config.yaml
d_expert: 96
moe_layers: [0, 1, 2, 3, 4, 5, 6, 7, 8, 9, 10, 11, 12, 13]
router_score: "softmax"
init_std_router: 0.0307
vocab_size: 1468
norm: "rmsnorm"
Below are experts of layer 9 (counted from 0) of a mixture-of-experts language model. Rows are named router (the router's row for the expert), up (a neuron's input weights, with its number) and show model dimensions 0-127. Each number is 128 + 24 x the weight over its row's rms, rounded and kept within 0 to 255. Numbers have three digits each.
After each expert's rows: "comes after" lists some tokens at least twice as common just before its tokens as in all text. This comes from a sample of Wikipedia text that the model never trained on. Tokens count by the router's weight.

# expert 37
router:134151089167117158129158124101125111148132124141125070141156158128149132194117156142130116143138122081113114111126073123165176117107099092137110103133122141154104163107133150171167131121119145133152119155144098134118137109107121127091136087143109098119146123136123126148131096153190097166135134166109095149097109179131125160138117112169148130096102141103124131137136087137160102131135
up0:144124083133129104100118106120163129124139088159150118115159122135127108148149104131147119076107119110128152160124163112125137148097134131147138152175134155112119129162130130122151140127098077125134105157097116153197062169161139128175162126157106099136103126150148120161125135077089161142143090150117142132151101143124115089145138114104142124152138083135132170136156121153131143094128
up1:137143126176123117133097180174123175148166156144154115130138160101083119124145125169096147129131132126155091118130124095119119144097127123130132134102116118120146127101096081176130108086079114139106123111150115121127141089137138133117120130143174105153130157096102134177105123079114151146132151125153118173174116146151142134084154140144111111120165135129100154111132184105101137121154
up2:110115130166085142097134083152144120154147147118199128135105112140142143168133161096125122156151087134154104122145141079138135181091099137116128180125139122116151127129084122142154117131149129091097123121107157101167144162122124146124146128078121120138132135136135146142111118154136169167135141120159154154127162087093129133145160136097104084129159149163154111144138104145108108149165
up3:079082090162108145112158118085146127142114129106173125136155127116134125146154085096116134128103132134123104157131111116121111130110170141133163150087146117152107091111126149136102122135109119103151088106082137129170081160163132106102131117112120132081095107135127125142133111159137143130093098153119143139090140101114095126148120171137140113181120144148176158079149103154167125123152
up4:077137097146102139148134133161113115141140105163132096124116116133160089135131153130102158153110121108151153144149108050144163130118120158115171125130075157133112121101135108165150077141113092118125144184111135092137132126136126110145152119129133116125165147128151173142154130142094127168147161131164141101110124143168119128124126102078131140117132131138153127067118115160151111132178
up5:141127120131107128102150135129111099144128108082094105145077106140112068159143162103137113132124154109161135125107105152096093088121116115104176102122132135105104130120166147146142065107145153126155144122061150101125108107139088136127115144089165100149077154133164139109161121154111126103111129130105102127103101133110123115137140099125101142158139171142161120168118158102143116136139
up6:134146096128129112126105169116149100106134118153135126120143137135077135132166102133131145107132167116159103183099123062139111135105145153124143128159102139129164144128140141171092097107124086118078108142173161097135101146157110102122134135113179106139117146131157125146140106157133122066118094109163140131096138119114181069092114153155123111126113109143130118099127131131102118129107
up7:108106121123102098140142102126104140125159141116155146128080140124124121137159084127120176088139130154116160134161140144110148172137175105140149162148137118085108102092136105148114128132145137130154139126124148137196098164115141179110165129129097124131065108131104144171126140135142127122139108153121121136102099156113101127103092120085152099179154180156134137140118103143156113148130
up8:106092135109102092120122133127123167179110093086134089132103161097136109104147148148167157165135139110132124151152113148073158118127096128134130167121118082125139133098157104143155192123076163170103110148131109117137142103100112128117128163125153133161110135109123121094145137099128085146176119107127130079134110142130149122150116156145121143146144138136112136129172149094158111144158
up9:087119099143070115114139091116162082168165135118122111060123133152152100141145115150129133138082116093140117153159097103126158126142144144075144118156158122112099104109119139129138105099132120131127115120128107110144071110135135128151098134114141111176143130129122167146133154107095126116089152126136087166144091135133122105111098144137168134089146111129115156115162129162171168138140
up10:148123131130133104132148181148157127103130181109115127168126125105146121116153130133093171113146130166174130152124103124101114141168181123112136162133152142150151128129106100163151126096090156138167167145136129150148121095149152108139133131130140080102142183111146083134116128134121133121103137149158150116184072148098123114129150132094142156096135086124140093123149157125147131150164
up11:139135168141141093087129123119140122109162147163156142147169147101153108157142137129147142125110121103121080143133115092110138152149172161091131116160136118143125085103156139175097146142122066164121126125098131166119098162113108125112112098117117142149112167088141134135108116111121143104149089121148073161114175155109141138133198089133113146125139136112127164105140145125145143109120
comes after: " ", "1", "–", "2", "3", "0"

# expert 43
router:110142101125108159126104093188123094125126111131160152116164091114169091183096117107111102150122137124119167134092111137143142132149117166118134146132132072138107108118154095120126134132136130134149141086136139136117103172098129146103168128109135152121154172097126138129107129083130109142138085135125098139121119083134113165181107076132129101088100122140122134117116091089144155147100
up0:123167112118122122085131104150139125130141103149132114119114102146131133130124145145148110086156133115120122131136159139137180140157154150093148136120145106146101127181110154148131144107107106143115092137110131105124108123121093126110087187121121103159099094146172144135115088134133154106119144134188115179123060143129183118128129153135093131110157118136176094153146132140084176135144
up1:159082124161104109102150121095126163128168159098135133116132112133134153129161132124094133081103122130119096136122100109127114131121175159113125116132146150122118088131134088122115127152113149136127137132146126139123113149118117160123163115184125086145082131066113177174115135163113163127165147146141127111093111128115152071149174135120138122114184127134158114114175114150127163123162
up2:093162113095105137097083111119147134125127100115154127149107167183093143090135149165140118127146126083119158122106153132159118149147108139086132097098150149128166104137141093146102138175145086097144114124118122137124099155116170142120115162110115133121100146103152094162136133116130164123138136117142075161161132125134169113141126090162168124113121139115142157130152171138100178141147
up3:149109119145129143140118143168154129101158126155139149128147111078151134142138154151099139091157114142142126124145154131096137105140129172170139153140105113137101127143120095129067127127126140135109119114150157083184126112125104122142171161118183141196140154130138083162130116130125128099162127154172107145085130142158162102164123071106136131122146145158130084135158138133148134132135
up4:151122142116115139113126099133153147141147121125170097112109154144116139128145108121126165127153113117162150145144145106118075158137092109093123135125077124152147106121150141163126129152074107114152130098141080133099139127131148121157179109134128116153100126128095108107119148123121107155181124073146102149115126124116097122105152137152083156181140181166147163151113196131141139141124
up5:143090136138114147097158153165148127113140143130136143108148144123130166114133160099101130097138148157125125125115134108101151121130170114152125133132106094123098138134114129105112084123119140102133130137166163129123128170110083148141129179076166121135125112117156111123128185156142159110168148141117104177143118159133162150160151065075148113124160113120166117133195157125114127128150
up6:130066112136090148134168123136163145098111132183099123128113136156129124111140157159121150165139100102124108125169133147162108109124118146110137185094128136128131127089185120167108109148139138145137145145121148099149083171121106128157104131093166123129115128097164164144109130112111142160135129132130114151099108136143096118166143110081161126143118073126124145155098169148101151149139
up7:193125075164124157082094129139111137140112147084097117123156147120129141133169161184100151170148124073151156127127116148115145158113106168144148121134131104135109149111131137150109168145126125145082157119101100088134120116119104085099113123105104104132132156130101138144122155130153150123154133101132124094121103162094145125137161140163141120118163123155138144163140181133119138151115
up8:155100104116125135106131138128136139113111127146170099128136090140092136111134112121175157119117151093185141111102137108156156159081131160147176147119114109119089084106167128173122101147102097119147146131161114111116149102157114119175172116157148110106131100150115144139103116115111133078125097089122131146071123164109124125104120115155175123103127161153108124123122170119126145097124
up9:128102151162138123142174084141153136156128105138113153150115105173089127104142124124151103087115150118128080114116112145110085134108102122108130145136114148129118114120129126144142144123168130091076122127130129138142128159135115198141131118135156135121102101110097180143151159126105155071117138075100122123180172121120181119119137111135125115142143140121116171161130124157104177123162
up10:084093164175114099123104108158137126097144126104158119163124125151124107116141131129105166112131092141154097110139132116131144173119151074109138182138149101102144091144196112136142141151109143113130170149105146140173147125148164113114172124118107086123139118122131113143146124121145118139120103129113113135110144124083125128131132088103092116144143152100173159136111090131139131128201
up11:142093112119114108133130150152151112115136083121159128102127123067158178117152125189164110138140148119120111183155131116153136115100130113061126115124078097139113105075126136140120145126117141134139099142171139171138118133153127123142159133099114105141108127163126159147125130125116092130118105123142160166090112151097170132122099115148132135111197140132138125107134146129085151161150
comes after: " ", " on", "1", "2", "On", " On"

# expert 66
router:136107138096076103104124123154118106129146165101115116157099154156136097077125097152108089112109085145114093132172091119139146142166136143112170121167140135169178146141079133112130115116084111147165100133107116110142148142136133152106106130163137137172163122110143134127157122152094105138130105153122138096145141146134130097123126164134152141095111110165142111152128072103127122158163
up0:129108108165107114144151134141112143091115115153129084141169151108138133114140081129158137157130181136148176154112135088146139144149174134118127158123141135118075102153162128116115115134101159169131158168152150118165096123147166111114123121148122095096080133086173126165133129114095125147117118148132104143121109113106111137107161110154140135188168155125154157126121113130143145098100
up1:093107098165083132121146095109092126073164153129132149130126096111108123113125081122120127120179103104116118058110173123137102128168088129089171119149092082163129142127152149132116144146143093129115105144144138119110121163148127155107184132101135109129146138132136156103130176143125116134140144121115130117105132138149154108144141117131098134123123122085147153111159141124086146074151
up2:125090151156150117140159116128114121142152151160092110080156133054097137149158129117195132154115118068118127155146069116139144102133139134149140122124104139110137123079143103121127148087097114130106139142128109122154157113144174123111111096142124103117132152154138152135167112096140142119116124108134140178152146158136157106097155134102120139123145149155166111135146109113103178140153
up3:123123111132133144139113100157133142110117153093118159135159150128087131104151135166145137129140149111127109172133142115081110158140142123133166158138111108142147107062121127160132148110163118151127127088158090111141147139156110144128099118119106100137111102063115136177194098132146093119149120118137126184119111145119144134139155113158109122160135184149105094111130145112073143145108
up4:085118113166100134148132134131106129147174140145149129113107163085125129126135099151124129116156130159133162124129093150134105181127113144133121112094094154091152138045141149110096147099145116158126188157137114116142144132145170154143148167117105123132133137132098147122104147122185111124106104128139098124133078105098168080134145132133148185102134118118134108151102133125147134153126
up5:143142135147076123081107127095116096130143109108149107089107145172119121149125077086100108113164151166116117135160097133123136155132160109131139151168124104118140133131111114112113144121138147122092098140126177128128159115130105128123155119138110131141102096122125165146139210135142155163171111113101089102144056128141137123126138112128136121169101134100139135186122132112116133115162
up6:150161095156093146075154137141142110107105141112064135119127136137149129099150155143173149136113114163127121112123141146136148129169138108118118151134132159135078098156139120141157131115123099147074122121104134087117101098122093123121117145107131114149087140088202106134165139138145155115135150106149123138082130150123137131120094118112129141147134152104174165169174159153131109127157
up7:139100146131146125108142142142125109131122109112135094144114144104131070141142102093156127149124115120161143142114137109130123103137109128147143132149117134092127096148166088109099130100104104147082132107110156156113110116090106146114136203098116130169108091145178148110106120154165154075141102098141138145116128131097172156108129103124112131128145137157163077120145115110133097055115
up8:138116129136110148093094162107139114137109136147122093139110149102145092125135130141135149078142145152113086117120137146129126135129146084113156124127152103110117156121118135107139135118137101065115077093147096175141145203188156155118109122134150104130112146113111160143124142131139131094072164128099092111133123124146127061117098135114087149145127154126129179117134127159128149124113
up9:144150091135134116158112101153147137100115137111155092156106126151073124104145144132123117108105112135142123130117140118143117113115117117099103143107152096160156099102131140181123121102155115157068121149150179160129150135111125175151123130132135109112112113099159131184191150119197098096110125099138086115111127142120140083098109120171101154148110119150142116138132130094121153153131
up10:120113120118143151105118106130124157185130140125123099163134109136150185171154077079119156078122104137161129152111104120103117120136145106127158157163146107126101110108126130150096117140112092116139055117106152123115143140094107165133136136099131129148146162113125134119155158132148110095157133136124115155129118125122097123081164138108100132112159089128189178132167131123143152123148
up11:159153108147130129125154135118090124186147113111139068108120155133144159135151138152107163103112157115124130116135121120130186125107094076069202148136115178130146142107128109202147102101132126145107157125125112096150134120111119116129119128119168122137156133111144145129132110124136124121156127139149145109154107159153139102103110145138090162159163124154134126083127140137131153171117
comes after: " |\n", "|", ",", ".\n\n", " S", " W"

# expert 78
router:121145136084095093145117118112107142143137127125139168165128131181111161103125123143147128121090173180142085138141137094128158152124112165138122131117112121169157145125123131097116111128153148183154145094138169134106118101143164103176093183131127136112148147121104160134134162141117098139114124126114186140144104116101096119160142139145103149120133103166156091141100091148154105122132
up0:118116102117111156131130145115151128135122125115093111095125116145103141104149090174161132146107106102129100141150137122102158141183096092109149145148146123072094152150123101147142134148108134094116105124092136123137162126146135127143086116139136100096129081140105118165142098156103106169190127124108148180151118107092098074135152106133131116137152180137149166111121111116156111151114
up1:139146108130131133138107146192175142119091116171141124119115163090115141114154101157125139129110116157133126137128104105076177098153176124140139156116083098100133127137133115120107129127098121147122116159090134122158129096104154126118156149134150128097125117118158112185130104137061120112084129150125127156141148184083122138108139125141102063091142102139131117131134125123124103104114
up2:125153107123094155089116119156143136130133112116146089111120112110120131134139109136105147122133117158113157122146151113110060153131079154111135113130148147124118151125093142163109080096163118091075097129217143152134129128094141134125126162105151129111141122137170134155119176143114156116158103058166134129142131122152126138121140129127103195138155145145126112122150134124142152122122
up3:109139127144143104116158098103206132119154122133109143168151126149121112092138152127138116133142122152167171150099091101109085135161181131158112126110109112121162106155138122139106125146132147118096089139117090133137087143085153145114133111127124112150105085149158144160121113123118134133127182152115122147075126109151105088092129126157098130096121114129160110151170160124107134157167
up4:148052160125112091120115104123110111119141120107105129113159143093135121120136104091154158093146123118132105070075111160108134116140114136125148095159130126089143109091127058121142098141124128141095088205114137116122131124143117134135134123104153118112143116133174126145130177119068132091127143145131125145148161149112126109135118115106126147131096124124115115146145121125151144092178
up5:112141119158089117065147139116100095082138158138080071091129128158089115158129132119103161100122117129149123092105121129141164141133136120112149128071125122106141113142137101114121142121149134128099141118127154101127121144080149109180108118135123128098132134134152146112126130114094122107177114070133088121101125146152123095152147105142128151105126108064128142163144112091099151167135
up6:126133109135147128134124134131109103097116107122120137131128125152126130089135093106137127064141114158113154139087106153141163113132129108091138118153109119112145134078134093141096178103123118145130116150128155160126112159137099111155162185123142130138122052121120130101175141126155129138118105150077133169103107132086116110088128137103108117166119105167115109116134069120158174151136
up7:123122158133101139115141117165105159132097093143131131137119084099159151173138117148159174128129121149135129134115101125094100124124119172143131151078110070143094083100108109198113129118148104126134109116138155167111117125117153135119104156089110130096085122160129148170106111123137106158121117150168128165115117156084135166133130121110119132129177146112167137094164129144111130136132
up8:155140162113086098128081129103154121120154120140136108117088159093111132123139116096106194087126131129121103144154135143162070111131155092120151117160156157146110138155109146131083118141160112145128117129117151139144088135136126112139155185092113110156100149131134133134111121100102096136158114121169168161114117108141141131127143088119087114144139134108135133121111096133124209136146
up9:142090114168112129123119112130114159161123144130131129149131096153107118133143146136121131105163121165127126130156147118115129150101113120112171117141074152107119125084136144159150104080164105152113136205130115125142158138142067141108114091139090110107114147105135105130171127108142102088132139167111148132136111156147117138115155090108136096128126140155183153083116081167141143112157
up10:184124107133066139070080140112116118114118119116136098115138164135126088136141104151162141105137165185148152130122145096119086151119130145127151125091158123137116116115146138171098159149153138146114142119112154124097167138086113101135151121168175141114140102135119135135113168116106099123117150113116074133131091096139109111124144120091141151107163121149108132151171119118135169140157
up11:096080135125156123098120122115149120139146170078160139123179190113087123132130141091088113112135113109124124125153108143099111160156142129118114169105090120104135114161117109148099146128118145115117126143129109154109125105126113118103145156119171140126153081102157156121139096129132117148158119147133157142121097095192147093158164122096124134095147188116184113125125144112148123125138
comes after: " |", ",", ":", " the", " (", " by"

# expert 0
router:113099170172148091137162108143112146095131140133128107152143146150102121109148096114156102164133127180159115101160152146130096174118103129108096161140107114083119122165145122103135133113108098161151139144114137114147139118172133100128182158142154128146135111091116119135167165118121167136110119120105138152142148095135121128097105138110123131167115167150140161119147134120118083158198
up0:106095136196104093109117107143118108141142134148154124052115096090088149131127133122155154114133134127121134145069106137147109130114115126137116175090100158117093143149154116115128066116141138092137103115103149097153126133136162153140113142148130131105129091113187125133129140135117128137157098088136148086144111152122155077141173141125142129149161148128107085146136116113100129142140
up1:114078143118133108134126155115101114140123161097179131096100134140105098152162163136097134120104151105096109142133111161132140122103129086159138158174132169104136141096121082114131136130087096132150108123178139123119152140142079103128135140135158134102187141152107134161112079148169110126117140114127148143126074140124111139138183156098102120153152125157165114113145152129144152128112
up2:145102123125113123140152152155156121127118110154143106128162153093094115152144120121130130121146118108101105124162099147146169111132150123137138157122110128122131161130130171149094125119089138127080142153174086159143120117143166089175121129156126090126157117125170141175103122144085101145127106120118121136102135149144141144130153108144113108058173081139158138122084116188165111138136
up3:144129117115120088089117133129098153119183118148129163111110140134118091132148118111117147138086151135113122123151101137142132082118089149143118095086118114152126149127167101138102103156145108156137116112169150150126128117110176129108125141103119127127149090108109156114094143137117118133164103120105156143124177131114154152194128103090151136165144140179128167167061112136099117096120
up4:124149105138081143052122129097170124151166121103129113144106123154153078153120108126085123092124158101111116126097139106129140130144071159133150141159122165135160124138157147115153112108094125112172131146125170149169104156124125096123143136116140113149124094085153136119129106111131129109106150161109123159151123131134126131143102130115129126137092101146123151110145108159152213106112
up5:110141132124095124157116086148132135107101112096150110139116128143101145118127085129129142106120137127112088140144107129107117174105083130112112177122109096151104139071142142181135125120170120152177118130177165107116121114149157161154107103138141114120133118076125159161121169111157133136122087140150091124133099147092154179149145079127081127130129151112120147147111158114126162148134
up6:113150143137114087097117141159129151113165134150107182110101141157117131125164134127112128114136087150148073132147072143082132078131105097121129101090136087145152108119128092128097134122136113178113084142151143121108107118124144130136154125141073081126136142118103135131108118161141088090138144162123166140103156142163152122126134110131124152168140109159136154167111140172123098113129
up7:051128133142120126126098134124098102136128099136141156139085127101138083135134107131159146166152142114127120187162114170133149139153130108108133108126157176094124102128136141138157094164149147125146104132099140117128091098129156133114133135140115128095065118107166159117129102114085121115120138170136108095102157113107106132141104099124124075128089137122136097157108117155157093111094
up8:188140131096132099114159131140123111145150111070142127139119125147096107092116094125101106146104118146128129127128131107132129090133122168098134134105114162158165123102133143108149186099119148069092097145143104128131120118103114155132105143092160138138104129152113133165137148141148153090112131112122066107096154126124135128112117117200133177106149117109159134106124140188126135131122
up9:121123157115103090083121127154131157141160137155119148096100143141113104097177107134130143139141092148142082143141073122113112101128115086136127071109107101156136125086159114105096106166147132159121100128136141105131130110114187130120142123104126092121142126122091184125124134127167096081156155153113156141097144139134145146158129127125129134147123131131147183168124106145121099095092
up10:100166128157118109123137115165144114117125103117112124139135158156072128134147143156114126099129130134112157137148123141104154110181144122135148158101140161170139094125080108164092157109102141156135129160104138114106140139124154175145137134134132074135160158144192074126134096137133144121148133135199128119151162166135098093144165119132115096147127114114087118101149115121151122136146
up11:113101164131106094100131119102121092126150138106160133143122149127108146149131124154116132121152126116181146106093138092148138163136158128128132138149088126102120102144089104146112117098090084174096135142135138165164112130131110212104054122127144112135157152125100107111156122135153140147159166164133108102158132129154149128110153140095149155094146133126106109102133131147156153126159
comes after: " |\n", "\n", ")\n", ")", ".\n\n", "\""

# expert 50
router:154122067159147165140145171107112137136111153154116135150129115160097157134114138127114104123140133062150118104153133137127119143143148138160119101118145121127137155117171107111135128146136154120121170146094094101092138128131137110126083127140125091113152163111144080194109084147142140145106155108103166135131107117128103137110096120130127111104092192132133173128102139162153118086110
up0:128105097157111146151091153146134105075143138133123141140085132112091144141144114157123146110135097126110101125176144150139124143116139106111145173086109157127123093104165106193110152132127102090103092116132120107118102166133168118149113135139138064100142106125117119168174097158140128139161125123142092127141104136103098168154122126132121123109131148105106158081114086132095132137104
up1:130128136092145065153151153157150138111170119175116078156119123151106158102152123131108109119145125138112134118162086125150130158119159146115145158121138113100162135099134061149113111060100121110124153144132110137160129146171136124179136142124096129116128098178106124110095094143126098093109109171134133126091133144133116098155132132141132094108111139146147103087126141101107109120149
up2:086108155147163112122105173122137110086139120146134134123142139148133175091136148107155142124177119144116114140102141142145130115114144128117129154125089087086133111106139146131082105129095128145088154165141124115095130148114169173133168137133099115113116130167117148131155091156094146162165151101145118156135163136113163131116099120144173151141111183150127102116171109142112101113175
up3:150128159132128122100103103138121166138143144152122085130147150090130105076140112125108114143147103150127114141143126098164127098125093120095127173091109182105088137141122121119123139123130090145137100126156126087108095143131125138109116115119193118095106121173109162159152145077127150112115151114119093126134077164175154153083156104130122119123106103119138140086089113136149107138107
up4:159149127114140132128113128096130150118120119128189099133141114103106143134140122142106124144149095132112111157122091103087112127086102137136129124132147104120096144124133159133105145094132109125125064092118118148198115136090121140103107147171125111149047151118098136133139134133117149136109169110161135110083137132143131111155145091112100163136163085166146108187131090121132121117132
up5:123102110099095077115126136165120121097140078166185092127107145134167105151142112111154126142149132102134170113132108134113082157139143154137168149095120128132165135139132141167098139092110121078123103176149154103119152143097086103146124136132101127137105131097150102142153121098121134142136136121129126143120141154182127142103152128137092101159110086125161154102144087127128105150165
up6:164106132130146079115155123142109108148156115096141122123136122119136143154152094131124149123176157120173118120126114082096140143122155129144144089160121153116145139119153125139088136107062081111089095118137101123141144141162117129103158160098171123141169121117148106125122098149149140120114137139155140106091167115154111110076108160163171151177157104181127119119138135135102113137130
up7:165154103149119140112103146152109149160120114167106153102092144131112109157159100138081128093145147161166091101159134103126176106106149114104141169148119144097083118126106139158098113129141121140150111124107154160143144149119081118135167093094181120120158160123117132144133093117126125132125126109128138129148112135121104153111195121134070093117108144184146153141133134116145139141125
up8:156087099099108138140141148155088098154129126143111143082105126151171139127141126108162156099129108144140153132154117160128136170189113095127155118119100107113080154092134055126109136106126129117168119116119152145113132122115133129094142142109126112120143166103125120139160136129093122133162130107122143142084086112117157140133193114149163133161175134107127133173151147097127116153132
up9:158155106144129136100132125150122127162154100138199128133107123108094127148128160104119126101145120101123158112108116123125128107129110135130163102134115119083143139129149105097160089128124124130099126100126114114117122092164088185104136163147127115167132086118136114143140149137111167149147137121172142175147116108119142112092131130124121122121121091200139138128158158106114197184151
up10:117144151153099117130185138139164160130121139137146148156101128149156073079144100153162130138121143130134118144136122126118129162118089090113161123092110177098123126138159144148133139124141133145125102141109143137141132143149145122138103129143121088086124104141133119125118151141138089127107136137148077149157071119175102148114140114081061122103120121115128124084140103202111147098139
up11:149089142133108153138112122183156135156087120161096067158152131133122112139156090144143163142132134124185157176141121088151121129116102127121118165135104145125096137091115130125088110121141139136170098126103113123157100108135117149108146131132130108122144159146121154173145116125103153161100107108168121092127108154130108145092123146147154096151147168140168125094145168120141098165108
comes after: " ", " |", "1", "–", " (", "3"

# expert 39
router:173165173133135125111121147126135163180121123086140136166109173103105113092123101120129142123123104172124094106102195091130121134137141114157158151129132134102146102153108126129139140127105135103118116123088108122114143104151116125126136164105127147123121133114108090118117129164100164074141126139069112138104123150161116071098128154113108151149125101144131112131168173149178139104123
up0:136156139127075160090113093115111091131175133122162164126094121145096112183142188093116115124171137135156120164126131105122110115117135112114161138135096159116127159136157101127150173109147165113104125114154098116113099146152109114126134114143170123117102127113145101114141142149134122110111156120166110140147112135138138104116141082161112137152151100166143167167184147164103148126110
up1:093124125140108108138104110137149150134113132108152117165144124128137101119146117154139123158147085154139139133087145103151132134147115113067121123139096130133149135083131094132089183114137120146088153137115096132143117131125096174122111165123177124141116111112179111150160127119116120117118111147145070117119153097113165138128200102095159078145154140105138127162127161129132092116084
up2:098124101115129116097148165151120124096161118122158109112087168111112141142127091120102118143134121098101166162161102115128157139133082098115133108126154146076066076170122116156129153170147125136110106125136113161127090164166142103097143127170173128111158131169112106149134141124143106152125129151133141156123123125159121134104093110119136142141160106132164168143076130152145132117133
up3:161147140130163126112120102160127128117145093165119132111103109133101081095137156179162111092132138111100156100147134111152129128087067140140160112105132083101145096102135115162101076191164135073130150115149109101136145117137177117156120134109133128106113120155147120143117138129120135118104088117127098151099126154151117083136116117102115133079136152128119137123154121149099109100110
up4:096139126157114158136122156124095129146117128151106113114116187178162145137146118131099110088125100130127136134122100143145116118185091113101130146142161116107146144145142142135157094130129078154100132134125185099151107130130150139133126132143101106093133152100123161133124149152148119156155111148142099130112119119094111132149180127105158156156205151122162181141143131131128105123187
up5:143090115111144159130124132155172145163145152128123107115129128142117105132140083151152129134094154151103173097147121095104137143121092095150124127106127139125133116135154090148108137149132135089139124125153115094095133146095125144132135126125166137182144080129161160111165157113175150101069151103146121126129141171103109137099132116124137100059095121131106120141152155150101122066123
up6:144125138113110100124141124149156110148108104124144122128124090127088121100131151137162122161117113151164091102140124111132117099163100126098179171091116161130119131086127112156079133133075096151124124145115082132133116155114120151098121109114186125133105115158134113135122148118096143114124155108131138138102115140154160159092119107179066132160198104129126131120126166133150106093129
up7:118123128179104121124139114121118130154105163121136089139122145130117120135146078149118156104124122137125122177152144150139091162139147166119158130117132183106134119122156102121170093149114109127145163215101174084138105144144129122147098138131106124088108171086148105143118104135088152124157115148125134118081129145125131137109135132115145162070145106104154108099136158105122146145113
up8:136135127137143137147135142106144151155131115143105096115167159135105155150136099134137156107125090082121106157185112120087112141097140090121166155100126137121108154129138144135109164149132126082086105144134091128157132158113153141134127103104135119109141103096143144148140070153165130114144131044148118136132141125144095125111133126161070108139168132111132172183131133107138159125122
up9:143125130122100152142121150114118135119123086161130101162184134160171116119132095141124158145174083150128087167120135106136143128139160129122139150109124098108089151127123099113123134098148103124106113168137187092137119124147132115114150147155125104095113087112150099134189077171113151127191094110118107133140126112127109147106144124085093154120157159149107125121104141124136145135156
up10:155157120157129147096090118109147118096154132151156117103091107132115121127147180175123106079116096118152095115128133129092085101133162142148200124147155148154123132137108103125070136108131138135092090113168147126136106136097148139113114159080133113141160167166107132161105145119137136094137141117142119162124146161156165120126104137152142125121110139161127163154130080138129147143120
up11:132151129132071123117124158121128104095119113143147139129103104164146139125126119124097124137092131151152107126110092108133129184173165174129164185107137094129142103127125128143128102115167091129148174138136172146109139117132116154165141172103110132144128133120117115123102159143122115143114182120144122150134089119084156121128170131127130156136170096166111090121166082151116111086141
comes after: " the", " The", "The", "-", " a", ":"

# expert 31
router:114140148138116130162139128150103137164116134113141128100156181118117141123113103142114138174127114154100091155179180155160102164111111121104122149107139160157143160142159103144157182128131134101153132126108130129102155126144104144101112136166096096082105115083130094168151118156123138131143110141083151127167127105124106113158139172115101084124121139111102133124136102084156111164142
up0:101083106175113129151106123131136098161093117153083132183064118140131103116138162103145132105156081094107154139121131141115126112120134147112131187110130151128120099142139173177125117203143113118098114091103134138146119117136102112128115116074107145073130140120137150167115134117122151162143110142117139144153155112106104126134129101161161134131102139117130128159093142133148130124149
up1:160144123165152144121137157154127136131085095136106090135146107102125142100168110131103150137174104135111150084148116142132109105124109110117152124166132134101115123153148136141135104147126132122121129128097138129119125141135116126155130107138139085136107119104107104159162127132122137181138125086164147162155113138119139106097151072131067142086143141190173133137132208103121148150171
up2:126102114142111169150116125079135163131155122116126147148129148169119135139156109156144152079128142155146140129127097132115120169171131114130126118143074121155114105133124148166114123106119073183115104138104154090129134208091128107100138113131111066144132159093113117157156098145099151145145135137129104142086158115119125099168166113107155131147140146124154123136138109125153101119133
up3:091144126147163162122151103099155140101092130150140139145136085161124131124155126141169150090123145136154083120151097117091112136104138135117135110175125159053138148125116143140108167130125101166095079155084153136121122147120121145128181136163102132131143143135147146139145115130092134143156096136141150153119135120138139152149147128103162128115138091106117137084152154187146144084111
up4:131090157159098134146143110155111106148126087122122155105099149108112083097169129116164136137109131142139134148156123099150126155150133122096141097080106133091112138149136110108103178128114122169133149126128135155168114123091131125121142138108158083109099085103149162094173098108111115110152156134154119146116098125119202138163122099119126151141175085110139094144146118132124135150144
up5:159079117137112109161089124121159165132129101197120132127099113107144110109159158160156158133093130070125089121110134151136139121134124139135161164164140138107133113108129130147125128178114106148104076187095135146147122169107129106148116101106119130102109104105085153156165130083102118126143152125128128117134112148170139098135130125121119127069133103095100127149158138123140122138147
up6:085152125147127129143117139101148126081165113159150122109151081176146116068127139162099115117102135192143125123123138147163142166176119126119132133136144097125138095115169107123093167120121106111130108094117084119122139114144137107104125172138146096135096096116154097143185146153160152085142152119146104115101097155130148097115131116125125137111136142119103160097128122124103130106089
up7:150141081167113151105105159133137115139151146123122112108126118114120115146131147140107121094158175142111158148098086153133140130147141176126134105104115123106138159078166105107126162128159126145154133108127089127110113131118100110135167176157178107100107128099173144096159128127151124124112127089114089143130158146131145079112163116161128090128127138098184100120138157157151088103125
up8:114146102141115110084151100125118128163167125151158122122111161111103137174156100144133134122110139117105137135119142104109133106135123115078160161100133175093112092124141109140115106145065114144087088145136157148120128143134126169116139127148135093086133145101123077166142182121123103119123127103129146141162134123110129066142136137127108159103182156150141131123146096104148180142138
up9:166135130168091155124122100124102141118162148109131118107146142120152169145177151145111120084126143117112122128152109122105121113158153152101157130142107077146135116147145109167133142181133135131154091162096084083117125151091097151148119152126122090144129135117152145160154148148128117095144171088142144145137172135147116100172172125135130161143156147166153145109159135133118178125112
up10:113108149136144138157111095162141163143132147121134131108146156107113121128220135188168141155147124087159116156151130113084107127097107141093157176155114132104123145059158112148110155149091116131097138168136078105146108134085151153111125120124156094111123122119156146156116163130140136161104119092126122143144100124130155130135155156123105113098140122110142132145136127134120141134111
up11:180147125140117121088150122126124134104143173101138123116096101102144103139146125130145120122154115130184122123083114145094156137134115148110122104168135077130151162100152120159139109142121092123132142125123089101123108165126115160145139180111143108135113171126142145161171157144116077143177156100113113117104137164137190125113093155126114166104166095136111120150135155123160150125119
comes after: "|", " |\n", " the", "\n", " Party", "|\n"